config.yaml
n_layer: 14
d_model: 128
n_experts: 256
experts_per_token: 4
d_expert: 64
d_shared_expert: 0
activation: "squared_relu"
moe_layers: [0, 1, 2, 3, 4, 5, 6, 7, 8, 9, 10, 11, 12, 13]
router_score: "softmax"
normalize_top_k: true
routed_scale: 2.0
balance_loss: 0.0147
balance_bias: false
router_bias: true
init_std_router: 0.0151
lr_router: 0.000812
n_head: 4
n_kv_head: 4
head_dim: 32
vocab_size: 4096
norm: "layernorm"
norm_place: "pre"
norm_eps: 1e-06
positions: "rope"
rope_base: 40300.0
rope_fraction: 0.5
qk_norm: false
attn_scale: 0.177
tie_embeddings: true
parallel_block: false
init: "trunc"
init_std_qkv: 0.0442
init_std_o: 0.0442
init_std_up: 0.0442
init_std_down: 0.0
optimizer: "soap_variant"
lr: 0.00508
beta1: 0.95
beta2: 0.95
weight_decay: 0.082
lr_head: 0.0132
grad_clip: 1.0
warmup_steps: 200
schedule: "wsd"
decay_fraction: 0.841
decay_shape: "linear"
final_lr_fraction: 0.0
batch_tokens: 131072
seq_len: 512
doc_mask: true
train_tokens: 684500000
steps: 5223
dataset: "wikipedia_en"
Below are experts of layer 6 (counted from 0) of a mixture-of-experts language model. Rows are named router (the router's row for the expert), up (a neuron's input weights, with its number), down (a neuron's output weights, with its number) and show model dimensions 0-127. Each number is 50 + 10 x the weight over its row's rms, rounded and kept within 0 to 99.
After each expert's rows: "mostly gets" lists some tokens that are sent to it at least half of the time; "raises" lists some tokens whose logits its average output raises strongly, later layers aside. This comes from a sample of Wikipedia text that the model never trained on.

# expert 94
router:61 65 44 49 57 65 71 37 48 48 48 65 40 47 28 52 32 35 44 27 50 47 69 50 67 35 65 43 41 44 25 33 59 61 40 51 55 35 46 37 66 49 60 53 69 37 47 47 52 53 58 47 43 51 38 57 60 58 59 52 51 54 61 44 44 62 59 66 64 54 34 44 56 52 50 56 60 46 69 54 43 38 63 44 52 46 40 45 65 58 59 48 43 43 56 53 42 58 58 59 50 42 38 59 60 35 68 52 38 53 41 43 46 41 58 41 54 54 44 54 34 46 37 53 42 48 58 54
up0:48 43 54 45 44 55 45 54 50 36 50 71 47 43 56 34 59 48 53 52 43 59 50 55 45 51 59 77 58 42 46 31 65 54 61 59 42 41 65 42 46 47 54 40 57 54 67 57 48 44 37 37 68 53 34 44 44 30 60 56 46 55 25 48 41 61 39 56 59 44 56 61 44 44 51 58 51 43 47 49 63 69 48 59 42 56 53 61 37 50 74 48 64 63 62 49 51 32 55 60 50 40 42 46 45 56 33 31 37 60 41 41 39 36 55 65 47 50 54 35 55 51 43 40 39 47 46 28
down0:59 34 47 42 37 57 49 55 45 47 30 35 59 55 68 41 44 46 50 40 42 70 52 56 26 48 59 45 54 54 67 43 46 50 46 47 70 54 60 39 35 72 29 51 58 49 39 51 72 55 58 53 53 51 54 55 48 48 55 44 39 71 45 43 56 55 30 39 37 46 67 56 48 35 57 55 44 37 31 61 49 36 44 57 54 57 77 68 54 47 54 64 55 35 50 49 56 49 51 47 48 64 54 75 53 41 34 55 55 51 45 53 43 37 53 57 48 53 53 48 57 49 43 45 58 40 59 50
mostly gets: "ö", " Don", "ri", " Fran", "ä", "irl"
raises: "ed", "ab", "eb"

# expert 134
router:47 47 45 57 52 35 54 39 44 59 33 60 37 66 68 30 59 45 55 53 45 64 65 40 67 50 46 47 45 41 58 61 49 59 67 57 63 36 43 45 43 65 37 48 30 56 59 57 35 50 35 67 50 54 58 50 34 66 55 59 52 38 52 36 48 35 59 60 56 33 54 31 61 58 52 57 56 45 40 65 41 54 62 48 57 46 60 54 40 40 63 31 40 46 43 52 49 54 56 50 34 41 55 59 44 46 61 48 35 64 58 60 38 63 48 53 57 33 54 53 40 53 48 31 37 44 50 56
up0:55 57 68 60 45 49 55 54 31 41 52 49 57 64 44 63 47 55 71 39 50 49 52 51 60 56 62 34 47 40 26 37 54 44 49 48 44 50 36 25 45 49 39 47 54 55 40 57 39 42 51 49 58 57 54 46 26 52 48 81 36 59 43 63 66 51 45 41 64 43 52 63 64 40 53 44 57 41 44 51 45 58 56 42 68 68 62 62 38 53 64 60 40 41 38 53 66 49 48 44 59 43 53 54 30 51 57 47 65 51 43 52 41 55 40 52 42 51 42 52 28 37 53 34 43 53 44 52
down0:56 62 40 45 47 55 46 37 62 45 46 32 45 68 64 53 48 43 49 52 55 37 45 52 55 58 35 54 56 37 58 53 54 62 56 45 33 53 46 59 48 38 53 51 52 67 53 51 62 53 37 43 55 48 52 37 54 50 36 54 46 58 57 46 54 63 40 41 44 42 72 55 36 50 69 61 57 65 58 62 35 64 51 58 31 61 31 53 61 40 38 44 42 46 47 40 63 37 51 71 33 44 46 28 33 48 49 61 58 41 52 75 47 45 52 69 48 56 55 30 54 50 39 47 34 54 43 40
mostly gets: "istan", " Force", "stitute"
raises: "o", " and", " d", "in"

# expert 91
router:58 40 56 53 47 28 47 58 63 52 33 43 53 48 52 54 56 45 58 48 60 62 41 52 46 64 52 43 54 45 59 63 60 40 58 53 41 55 43 49 60 42 61 43 50 29 55 67 65 56 41 46 56 51 46 31 36 40 63 61 43 56 38 42 38 35 66 48 56 64 53 58 37 59 32 47 57 48 47 60 42 52 64 68 41 48 44 74 37 35 61 47 67 44 37 41 51 51 35 42 55 60 69 42 54 50 32 43 40 46 55 57 47 43 65 44 39 41 75 61 43 60 61 47 45 41 41 35
up0:63 39 65 48 41 47 58 38 58 44 49 60 52 54 42 54 26 48 52 45 58 60 41 48 36 51 49 53 46 39 45 50 51 36 67 38 49 29 55 58 57 52 56 68 31 30 46 65 47 28 44 46 82 49 44 64 51 48 50 55 51 65 58 52 56 63 70 49 58 49 50 44 36 66 53 46 56 49 50 48 56 45 54 49 55 58 66 62 44 54 59 49 66 50 26 38 48 47 34 47 51 42 51 48 47 39 63 45 52 40 31 49 49 48 45 50 29 37 50 55 67 42 50 64 50 37 65 38
down0:40 52 62 37 38 52 43 43 54 43 44 56 47 75 41 68 37 62 45 46 55 64 63 48 64 57 37 38 48 46 48 55 44 57 62 58 56 34 48 70 52 55 42 53 56 49 44 58 45 41 52 35 62 54 46 46 46 52 50 48 48 45 72 42 50 56 54 59 49 33 46 56 45 48 35 55 47 47 56 57 38 40 45 56 68 68 32 35 54 81 46 60 65 50 34 66 61 52 48 59 29 53 45 35 36 44 38 42 58 66 61 57 48 50 45 48 41 55 41 50 61 58 50 58 57 38 71 54
mostly gets: "tern", "view", "form", "orpor", "artment", "stitu"
raises: "o", "s", ".", "os", " to"

# expert 63
router:52 40 47 60 57 51 61 47 52 66 43 46 64 64 43 44 41 49 62 59 43 52 62 32 59 58 38 33 55 55 77 48 41 42 30 42 62 55 46 46 63 39 49 34 51 42 42 70 40 48 53 42 53 50 40 47 39 51 48 46 40 53 50 53 51 50 36 34 49 38 74 43 49 49 45 43 44 43 56 52 33 69 41 62 39 58 50 65 49 64 64 59 63 43 58 39 41 41 56 66 65 53 51 50 49 58 54 52 40 51 49 46 76 64 71 66 55 42 62 59 48 46 50 46 28 47 49 36
up0:49 56 46 61 51 43 58 57 51 46 49 46 41 51 49 47 60 47 40 39 24 60 66 51 45 47 44 49 33 60 53 60 39 34 41 53 61 53 74 48 61 59 43 59 53 43 52 61 54 42 62 42 64 59 61 42 42 37 55 55 37 47 47 46 48 28 35 35 58 41 72 41 53 62 52 50 42 46 47 36 58 68 58 69 58 68 44 53 47 43 42 70 47 51 46 53 59 40 43 72 63 44 39 58 36 57 63 66 44 60 45 64 50 33 43 51 57 35 63 52 50 45 45 39 40 48 73 52
down0:49 63 31 38 66 46 59 68 61 51 30 25 60 53 55 47 68 48 40 47 31 53 49 47 38 40 54 30 48 65 36 62 48 53 48 53 50 46 60 54 58 44 55 30 54 52 47 41 69 46 47 42 62 68 45 52 43 44 54 43 36 44 44 35 64 45 49 50 40 58 53 42 33 49 67 54 56 51 44 44 25 48 45 49 53 56 41 59 52 44 47 59 59 39 54 57 37 38 44 62 41 52 54 85 37 47 51 51 46 40 41 49 65 42 57 57 43 59 39 51 48 61 43 38 49 39 51 44
mostly gets: "serv", "ibrary", "irc", "ribut", " Votes", "ivers"
raises: " (", ".", "ed", ","

# expert 19
router:54 36 45 40 45 53 63 37 44 61 53 32 48 48 53 30 67 41 49 35 48 60 64 41 46 47 55 49 47 59 50 44 27 40 65 44 60 44 45 39 54 47 41 48 73 54 64 57 47 46 34 42 46 53 29 63 57 58 49 44 55 56 62 56 66 51 31 34 57 50 49 33 55 59 46 43 59 35 65 53 41 60 42 66 39 43 41 42 59 66 40 51 52 39 64 48 35 60 69 60 45 64 45 49 61 62 62 33 56 36 50 58 54 55 60 47 52 47 52 57 41 46 59 57 61 35 63 61
up0:44 41 53 42 32 46 55 57 58 40 47 64 45 49 41 43 58 49 33 48 63 56 83 42 50 43 58 35 64 46 52 42 53 34 54 72 49 36 62 52 28 55 59 65 60 70 48 57 65 53 56 41 32 46 47 53 59 57 45 54 53 44 44 49 64 42 42 48 55 45 60 67 50 47 30 54 49 39 70 40 42 57 32 58 37 46 47 45 41 49 41 45 53 54 40 45 42 63 49 48 46 49 52 51 36 58 39 41 49 37 38 42 27 51 53 53 46 59 65 49 71 62 67 41 45 44 54 59
down0:34 64 51 59 48 56 45 54 31 43 42 44 40 49 53 36 61 60 45 65 52 58 37 46 52 54 62 44 44 61 65 54 51 50 64 35 44 45 45 54 49 43 37 41 54 58 63 38 49 52 41 63 25 38 60 43 57 53 60 51 52 45 31 36 40 48 22 49 27 61 45 46 58 55 48 45 45 49 67 40 54 78 40 56 52 41 62 52 59 51 63 45 42 33 44 47 53 52 60 67 57 51 40 36 76 48 51 48 46 44 43 54 54 53 36 44 47 43 69 46 51 35 38 59 55 43 63 53
mostly gets: "unning", "ugby", "oute", "it", "itt", "ule"
raises: ",", " (", "k", "led"

# expert 14
router:52 51 48 65 48 64 36 50 47 59 41 40 47 37 60 36 50 43 73 50 49 54 45 69 65 52 55 46 47 47 65 53 50 42 55 49 62 34 46 54 65 59 56 38 57 54 50 62 59 55 64 51 44 58 53 57 44 56 42 41 64 55 38 59 33 26 54 45 38 70 39 37 50 54 48 45 48 46 52 63 54 27 43 59 33 49 38 38 40 39 53 47 46 56 54 73 57 54 66 58 46 53 59 56 43 46 51 44 79 35 46 43 43 42 52 50 47 29 38 49 34 51 62 65 64 42 46 55
up0:67 37 47 59 58 61 30 42 47 56 47 42 50 36 46 54 61 35 72 50 41 72 41 65 53 61 44 62 50 52 52 44 40 44 46 33 61 33 42 58 40 47 63 64 56 53 55 66 53 48 51 61 35 40 55 48 58 63 48 69 50 33 53 62 46 50 49 43 65 63 48 44 46 32 47 47 18 47 37 42 49 53 42 62 60 45 58 43 51 48 50 65 58 78 50 47 52 52 45 44 57 40 56 47 58 38 52 50 66 53 53 46 43 48 52 56 54 24 60 47 41 62 55 47 63 54 53 45
down0:48 54 39 59 47 48 60 30 40 63 45 63 54 39 35 69 36 38 51 45 66 44 42 51 48 59 41 59 39 53 52 52 62 31 62 45 53 42 62 52 42 30 43 33 42 66 41 43 50 35 50 47 44 55 71 68 42 41 58 47 61 50 69 53 41 50 44 60 49 62 37 71 51 50 36 46 31 40 49 54 45 50 38 33 47 42 32 26 54 64 67 53 55 33 41 53 50 61 53 56 56 42 44 46 60 45 39 51 47 55 45 64 47 37 66 50 38 51 51 51 45 47 40 57 52 48 61 62
mostly gets: " scored", " set", " gave", " put", " took", " held"
raises: " in", " with", " of"

# expert 135
router:67 45 42 47 67 59 47 42 56 53 34 50 47 32 52 47 43 44 44 50 57 27 61 54 66 56 39 51 44 49 64 46 47 54 35 63 34 54 42 45 64 28 33 50 64 65 37 42 44 57 35 56 51 65 45 33 48 66 44 62 61 55 66 37 43 53 48 56 78 47 54 41 65 53 31 66 51 53 50 59 33 41 50 36 54 44 48 54 47 49 48 49 54 49 46 45 43 51 51 48 45 49 47 55 53 64 54 42 58 66 49 65 38 57 52 55 52 59 56 58 24 60 36 64 48 33 57 56
up0:50 56 43 64 63 44 64 49 37 39 49 54 69 61 45 58 32 70 51 54 45 49 70 47 51 51 53 41 43 59 47 52 43 59 49 62 60 50 66 66 50 49 48 62 48 37 57 42 41 45 46 36 40 47 46 42 56 52 52 64 36 60 55 43 58 35 53 64 55 46 41 49 67 42 40 42 49 58 40 69 55 51 52 52 66 45 60 38 69 29 37 63 66 55 54 44 54 23 50 31 45 38 35 26 60 52 53 54 49 36 40 42 47 58 45 46 52 40 51 74 55 48 51 47 34 47 55 59
down0:35 51 66 51 47 42 85 54 30 53 52 48 59 47 44 40 46 47 42 54 54 46 28 55 42 49 59 49 45 46 55 44 50 38 45 55 55 46 39 46 51 48 50 59 32 47 44 41 52 65 62 27 41 27 49 54 42 51 47 56 73 60 46 52 43 45 47 38 36 56 51 53 52 25 51 53 44 59 70 46 62 35 28 33 53 53 53 45 45 57 53 46 58 38 49 35 50 57 67 49 67 51 56 59 55 62 46 37 52 45 56 55 32 49 49 41 51 38 61 55 65 53 38 26 61 50 44 56
mostly gets: "Note", " es", " refer", " Spain", " attem", " z"
raises: "g", "ng", "ony", " n"

# expert 5
router:52 43 48 53 52 63 46 47 49 59 62 28 41 46 57 42 27 52 46 63 39 30 43 43 58 54 53 48 69 49 57 51 63 66 58 60 51 49 48 35 47 58 46 44 37 51 65 53 40 45 68 37 59 43 56 49 42 52 37 43 38 53 68 54 40 43 67 31 42 72 45 43 63 67 30 29 49 60 66 70 46 40 61 62 69 46 44 53 47 56 40 57 58 33 50 61 56 66 56 31 43 46 48 54 48 42 58 64 48 58 55 49 47 59 47 56 51 58 44 41 59 55 35 57 52 44 46 55
up0:45 51 50 63 56 52 51 36 41 48 67 52 58 54 36 42 39 56 45 66 50 57 75 45 52 27 51 53 53 67 37 49 48 48 70 56 41 56 54 75 49 58 44 51 46 51 64 64 61 36 34 40 42 63 51 53 52 41 47 41 47 38 54 47 50 41 59 68 41 54 53 56 42 45 48 46 25 41 43 55 39 47 53 70 45 63 71 38 58 52 45 64 51 38 61 65 47 68 54 42 56 48 68 52 44 50 52 44 53 43 42 49 35 71 41 64 59 65 49 50 68 54 43 51 62 41 59 56
down0:36 49 36 50 53 55 55 55 50 57 47 45 32 63 56 59 53 31 53 33 59 46 49 51 33 52 60 57 50 73 42 56 65 47 47 51 37 49 55 35 51 48 40 56 47 62 61 44 57 47 67 61 41 32 39 52 55 57 43 49 57 59 58 29 46 58 42 63 49 43 49 40 46 59 64 71 46 37 45 46 51 66 61 41 66 51 60 69 48 64 40 43 60 45 52 49 68 69 46 55 58 29 31 53 76 46 49 59 41 48 52 57 49 45 58 28 48 56 59 58 37 59 43 54 54 58 37 44
mostly gets: " began", " served", " built", " started", " located", " played"
raises: ",", " in", " (", "."

# expert 119
router:60 52 48 49 57 52 56 46 43 59 39 62 73 44 49 61 37 45 41 41 48 32 41 40 44 32 45 39 70 48 65 60 51 51 56 62 51 29 57 39 48 48 51 37 40 31 45 42 46 49 42 62 45 44 65 76 39 64 64 67 44 49 43 26 42 52 49 66 43 28 44 58 58 53 45 55 38 52 65 54 47 55 36 54 56 50 54 41 68 53 54 40 41 47 46 33 37 55 29 58 58 43 67 56 56 60 50 56 54 48 62 56 53 61 42 52 58 40 63 68 40 56 52 50 49 56 48 47
up0:30 62 46 47 59 42 45 51 57 41 52 42 51 33 33 74 57 47 53 42 56 33 58 46 63 41 60 54 50 55 43 53 48 29 63 54 66 41 53 52 47 43 41 52 49 37 55 42 52 55 34 53 53 62 44 44 22 38 55 63 40 62 49 52 51 51 45 44 48 55 33 52 44 60 78 50 45 58 42 53 65 37 52 52 18 49 35 44 62 50 57 40 49 58 53 62 42 35 43 48 53 63 76 36 52 48 39 51 38 50 63 48 43 55 45 51 56 53 34 56 60 49 53 40 41 42 58 49
down0:62 58 47 32 48 44 63 65 51 64 75 58 41 56 60 54 52 38 63 49 19 55 49 47 47 40 49 52 68 42 52 56 51 44 43 60 42 47 50 49 56 50 43 45 45 54 45 37 39 54 49 53 65 52 66 61 53 66 37 47 55 46 39 55 33 36 57 33 40 41 45 55 64 27 45 76 58 51 51 51 43 40 33 51 55 34 55 62 60 49 46 51 51 57 47 64 46 63 44 54 47 56 40 76 45 50 69 46 61 34 37 50 40 44 48 47 47 53 46 58 47 54 45 48 55 43 36 73
mostly gets: "1", "2", "3", "4", "5", "6"
raises: ".", "ast", "-", "th", "am", ","

# expert 152
router:65 53 39 48 59 49 50 52 48 64 59 63 35 36 45 45 67 51 54 64 60 46 37 45 76 44 51 42 52 58 47 47 56 59 53 55 65 42 40 52 62 57 51 37 62 65 36 52 44 60 66 34 36 55 66 49 37 53 52 49 31 53 47 50 40 55 56 61 76 51 50 64 42 53 43 58 61 55 38 57 28 33 43 43 40 40 38 35 58 68 57 58 40 37 39 25 49 59 48 61 66 51 51 49 52 47 56 52 48 62 50 53 31 51 35 62 51 63 58 41 51 54 49 53 41 56 43 43
up0:60 50 46 31 47 31 32 47 53 37 56 59 63 59 53 53 69 58 43 46 34 26 60 64 38 51 46 38 50 37 54 39 56 36 39 48 52 52 52 59 51 49 32 72 52 64 32 61 55 47 40 50 54 40 48 38 36 40 40 51 44 37 39 55 56 48 44 45 59 64 61 40 67 45 53 66 38 45 41 53 45 47 33 47 61 64 59 36 44 51 42 58 39 47 37 33 65 62 44 46 55 36 55 50 41 63 60 45 55 65 62 54 64 53 59 54 51 58 34 43 57 39 49 48 54 67 47 36
down0:52 52 44 60 63 54 50 26 50 64 48 68 56 64 59 74 52 52 54 65 42 51 62 38 40 51 65 61 54 64 42 49 46 60 47 54 52 34 58 79 34 55 54 62 43 50 59 42 69 51 54 56 39 49 48 58 48 45 60 60 47 59 53 52 56 37 40 42 24 51 60 39 42 51 57 42 41 49 48 49 39 61 56 50 35 54 51 55 39 72 46 51 31 69 24 51 54 47 44 45 68 57 47 56 44 67 63 62 42 55 34 47 52 56 52 49 42 41 53 44 61 59 60 42 48 46 52 63
mostly gets: " n", " N", " two", " No", " several", " three"
raises: "e", "ette", "te", "ca"

# expert 34
router:29 41 45 59 42 55 55 38 52 52 60 37 63 46 35 39 54 38 63 52 40 55 48 51 70 71 58 38 56 42 48 59 56 61 51 44 33 61 46 48 50 52 40 64 31 49 49 20 45 50 43 44 44 59 55 55 36 50 43 51 46 57 50 33 60 61 55 51 46 64 31 50 50 62 45 27 52 62 50 43 50 48 63 48 55 46 57 61 58 56 36 47 62 54 49 73 46 42 55 41 38 57 64 58 47 38 37 63 65 48 55 63 57 59 32 56 46 65 50 43 62 36 56 60 48 47 68 43
up0:63 31 61 66 49 41 61 39 39 51 36 42 48 68 38 47 59 62 65 42 54 57 48 49 42 49 63 45 67 31 55 45 42 58 35 42 65 60 42 55 41 44 63 33 52 46 40 54 48 68 61 62 57 61 46 64 35 42 63 53 55 43 50 28 44 64 50 45 45 61 54 62 55 56 31 43 56 70 47 63 53 50 59 52 50 61 55 43 62 43 40 60 46 40 69 32 47 53 36 39 51 48 61 43 56 57 55 45 38 43 69 35 60 41 44 58 48 46 64 42 51 44 41 33 51 45 45 47
down0:41 43 40 42 77 62 54 56 52 48 48 50 50 33 54 55 49 57 31 65 34 14 44 46 43 60 45 57 46 56 51 49 44 61 51 44 39 41 43 47 50 56 60 62 51 39 58 72 54 43 54 51 72 50 44 39 51 41 41 65 43 50 42 66 36 52 48 42 52 37 48 42 56 56 70 41 33 49 60 40 35 67 55 42 54 61 46 69 44 37 66 37 51 55 43 62 59 65 50 64 59 35 49 38 43 56 53 45 57 51 66 53 43 63 42 62 46 46 60 35 48 50 48 52 51 58 50 56
mostly gets: " film", " team", " school", " album", " game", " band"
raises: ",", ".", ":", ";", " and", " in"

# expert 74
router:44 62 49 62 31 54 50 59 61 57 49 54 48 44 58 45 59 50 56 55 33 39 62 58 50 65 42 38 58 60 68 58 35 44 34 34 61 47 45 45 63 38 41 45 62 55 30 47 50 63 68 41 55 45 60 61 45 52 50 44 47 53 55 48 52 63 60 30 53 48 39 42 51 35 66 58 47 52 58 65 48 69 63 41 28 46 63 51 37 53 53 56 48 49 34 35 44 58 53 59 38 70 43 52 53 34 56 49 51 56 35 46 48 61 37 61 33 62 72 44 37 50 57 37 45 44 37 45
up0:62 41 55 54 48 34 67 55 42 38 51 40 44 59 45 49 44 53 54 46 51 47 51 31 53 53 41 53 66 54 49 51 52 45 33 33 48 53 50 53 44 46 44 54 62 59 42 66 28 51 33 51 58 35 61 44 38 46 36 55 45 31 76 74 39 57 55 41 45 48 39 36 60 42 74 59 50 50 41 54 52 48 65 56 47 52 50 59 60 53 62 39 55 54 43 40 55 61 42 49 56 39 53 55 44 45 54 34 49 52 47 43 44 36 49 41 53 63 67 56 36 58 80 62 58 52 52 25
down0:47 66 47 43 40 59 59 46 51 64 46 58 34 46 52 58 50 46 59 57 63 34 72 48 46 47 49 47 49 40 56 44 51 35 49 44 35 37 30 54 66 42 62 71 58 54 29 39 41 41 56 36 46 51 50 58 52 49 43 52 41 41 49 40 65 63 58 52 42 33 73 60 40 55 52 68 45 30 69 48 49 60 74 33 63 48 55 40 34 59 62 52 63 53 46 50 54 66 42 57 53 45 38 37 51 62 55 43 54 54 47 47 63 49 61 49 46 44 71 39 58 61 51 53 46 55 57 57
mostly gets: "ot", " Mot", " Total", " pot", "ots", " mot"
raises: "he", "ten", "ion", "able", "k"

# expert 248
router:64 46 43 52 55 58 58 44 60 59 42 67 44 41 55 60 35 67 45 32 53 45 25 56 57 29 63 43 50 56 62 46 56 54 44 54 55 45 51 61 39 44 43 56 44 42 49 57 40 50 58 49 37 38 55 57 43 52 66 57 28 35 35 48 43 67 55 47 43 58 31 65 59 50 48 55 51 41 51 63 42 43 52 47 53 44 52 50 62 56 52 31 38 46 48 35 51 54 35 28 52 44 67 59 59 56 61 39 74 31 51 66 60 56 42 48 49 47 65 64 46 51 48 49 74 43 59 52
up0:55 33 52 46 51 56 42 54 44 67 28 55 40 56 45 50 39 44 49 60 42 52 32 40 27 47 55 53 68 73 42 43 57 50 48 57 71 41 37 60 60 35 33 42 62 58 52 41 63 52 58 47 50 41 51 48 41 49 45 47 63 49 38 48 33 48 29 44 59 52 55 40 61 64 61 54 46 45 56 55 32 54 73 49 49 72 60 45 65 45 49 59 58 47 58 57 56 49 54 72 62 38 61 57 35 42 38 55 53 60 42 56 42 40 39 44 37 49 59 45 46 46 45 43 65 35 61 47
down0:42 50 47 51 75 45 51 45 51 59 39 51 57 52 51 50 62 48 59 60 42 45 59 51 43 58 54 58 50 51 54 37 47 49 74 46 67 41 36 61 49 53 58 63 56 53 50 37 51 51 47 53 67 52 37 47 54 54 47 51 51 48 42 51 25 59 50 56 26 53 54 52 30 49 54 38 41 65 35 49 38 55 30 46 54 27 38 58 51 46 77 38 53 49 30 36 48 61 58 31 60 45 55 47 55 61 59 33 40 57 54 42 43 55 70 52 49 47 37 53 42 45 69 49 54 29 53 36
mostly gets: "11", "12", "13"
raises: ",", " and", " to", "th", ".", "-"

# expert 179
router:57 57 47 40 58 54 63 49 46 41 50 62 38 57 56 45 64 65 40 50 63 34 32 54 58 32 38 46 39 37 60 35 46 44 66 62 52 28 48 56 61 39 49 58 42 41 54 53 39 47 40 67 47 59 50 45 49 44 52 48 52 45 39 50 54 44 63 46 46 61 71 71 31 65 50 50 52 35 61 68 29 51 38 61 43 61 62 59 51 42 54 54 34 44 41 53 57 38 54 41 28 58 47 43 56 55 54 50 37 66 38 62 37 55 59 66 52 40 54 58 46 57 47 46 50 40 65 34
up0:67 43 65 41 35 52 57 73 58 52 62 45 36 54 59 52 63 49 51 40 52 28 42 58 54 52 39 39 67 33 30 46 41 55 56 50 48 44 46 47 48 59 45 60 54 28 52 48 51 61 43 53 35 53 53 42 52 40 47 52 50 55 59 49 64 58 50 53 72 51 59 50 64 55 54 48 58 50 43 32 62 66 44 47 55 56 52 74 50 45 37 65 49 44 35 54 51 54 31 36 62 54 46 37 60 30 45 54 46 29 33 55 24 55 60 53 35 43 51 52 42 45 42 44 56 39 49 42
down0:47 39 51 43 51 59 50 48 45 57 39 33 58 19 43 39 54 38 53 61 62 54 49 53 45 45 45 44 51 45 51 52 28 39 40 57 40 42 45 33 50 36 57 63 45 43 68 40 44 52 64 63 31 52 58 44 67 46 66 53 58 35 20 46 55 48 34 58 57 51 57 54 42 55 56 57 41 70 47 39 31 50 57 55 45 52 53 63 42 47 55 44 61 48 37 47 37 72 49 50 61 42 47 36 47 53 33 61 38 47 44 49 50 57 46 55 43 34 54 58 63 49 50 40 55 60 58 73
mostly gets: "stitu", " fac", "epend", "fic", "emb", "adu"
raises: "er", "ated", "um", "g", "ers", "u"

# expert 12
router:44 35 48 76 50 64 52 40 46 47 63 40 49 37 47 38 64 48 55 30 39 53 36 50 67 62 39 55 45 53 53 61 56 47 32 50 31 51 48 44 58 40 52 40 38 54 49 41 46 50 42 46 42 48 51 52 67 56 54 42 48 45 47 43 48 49 48 35 27 60 39 58 68 66 33 38 45 53 50 39 52 51 57 53 49 45 53 67 49 49 40 37 59 41 55 67 71 54 66 52 30 47 70 61 48 40 44 42 66 63 56 64 49 61 40 58 52 58 48 56 53 47 59 57 59 44 77 54
up0:40 35 47 61 39 54 79 43 43 60 42 62 40 40 52 48 65 54 45 64 43 49 48 56 52 65 70 70 37 55 54 56 67 48 54 57 47 48 32 58 51 51 32 56 53 43 49 52 66 47 46 51 53 38 35 45 44 42 60 56 40 54 52 44 44 57 49 39 54 61 46 36 33 24 40 59 50 43 59 51 31 62 62 42 43 63 55 68 59 67 36 46 60 45 41 59 69 54 51 39 54 50 70 52 42 65 53 56 48 52 44 59 62 34 59 45 52 67 52 50 60 36 56 61 44 46 52 55
down0:46 71 65 54 48 31 48 51 43 53 53 62 72 58 33 55 56 63 57 55 40 59 54 30 54 58 44 25 52 48 64 61 41 57 43 58 46 46 34 52 34 48 46 57 37 54 38 55 55 57 57 46 58 52 64 56 53 51 57 44 45 47 63 47 47 46 39 43 59 59 65 22 29 46 56 51 51 56 63 43 52 48 58 35 44 56 54 43 56 55 47 54 64 34 60 56 49 31 62 52 53 79 37 50 48 58 49 58 54 45 51 38 40 28 53 43 41 50 50 51 60 50 63 42 65 61 42 36
mostly gets: " game", " series", " system", " position", " line", " round"
raises: ",", " and", ".", " in", " of", "\n"

# expert 219
router:61 47 51 60 51 54 62 57 54 53 50 28 40 58 59 41 64 49 50 30 58 45 45 68 51 40 61 43 43 32 44 42 39 36 46 54 38 39 39 70 48 41 55 53 53 44 52 54 52 52 46 60 49 45 49 42 50 50 23 51 69 42 43 42 58 49 74 49 37 60 51 58 20 62 48 55 55 51 68 54 39 52 64 49 36 54 54 67 59 56 50 43 27 43 34 60 49 61 49 46 42 55 55 31 51 61 50 45 31 52 52 60 41 60 68 50 51 39 64 53 47 59 50 50 47 67 46 40
up0:44 56 37 69 47 58 43 53 47 42 66 46 45 62 36 36 56 45 47 52 43 38 47 62 50 52 42 41 32 39 66 54 56 48 50 45 56 49 58 39 42 47 61 48 59 46 56 41 56 31 51 51 40 42 47 47 32 52 41 47 53 56 55 56 46 50 51 41 53 41 52 70 37 51 41 35 53 45 43 26 65 67 40 50 43 55 54 61 57 54 61 51 39 59 21 46 57 42 40 66 71 44 73 38 49 64 25 51 45 48 35 48 56 61 50 58 44 41 53 61 62 27 51 63 61 40 54 55
down0:48 62 62 36 41 50 45 27 49 38 53 51 36 44 51 56 46 62 59 45 59 63 56 41 33 46 37 61 43 51 50 32 65 55 40 34 50 49 41 59 50 50 47 30 71 55 47 65 44 35 55 44 40 45 39 50 44 41 55 51 44 57 44 56 65 40 47 30 66 57 43 53 63 47 44 38 49 40 50 60 48 65 50 55 62 56 58 59 44 63 75 34 51 52 36 58 59 50 44 53 49 40 68 43 40 47 41 62 63 41 51 39 45 44 46 69 72 54 46 42 59 31 39 43 49 43 61 33
mostly gets: " beg", " Ven", " Rele", "duc", "urch", "ili"
raises: "er", "am", "um", "it", "at", "et"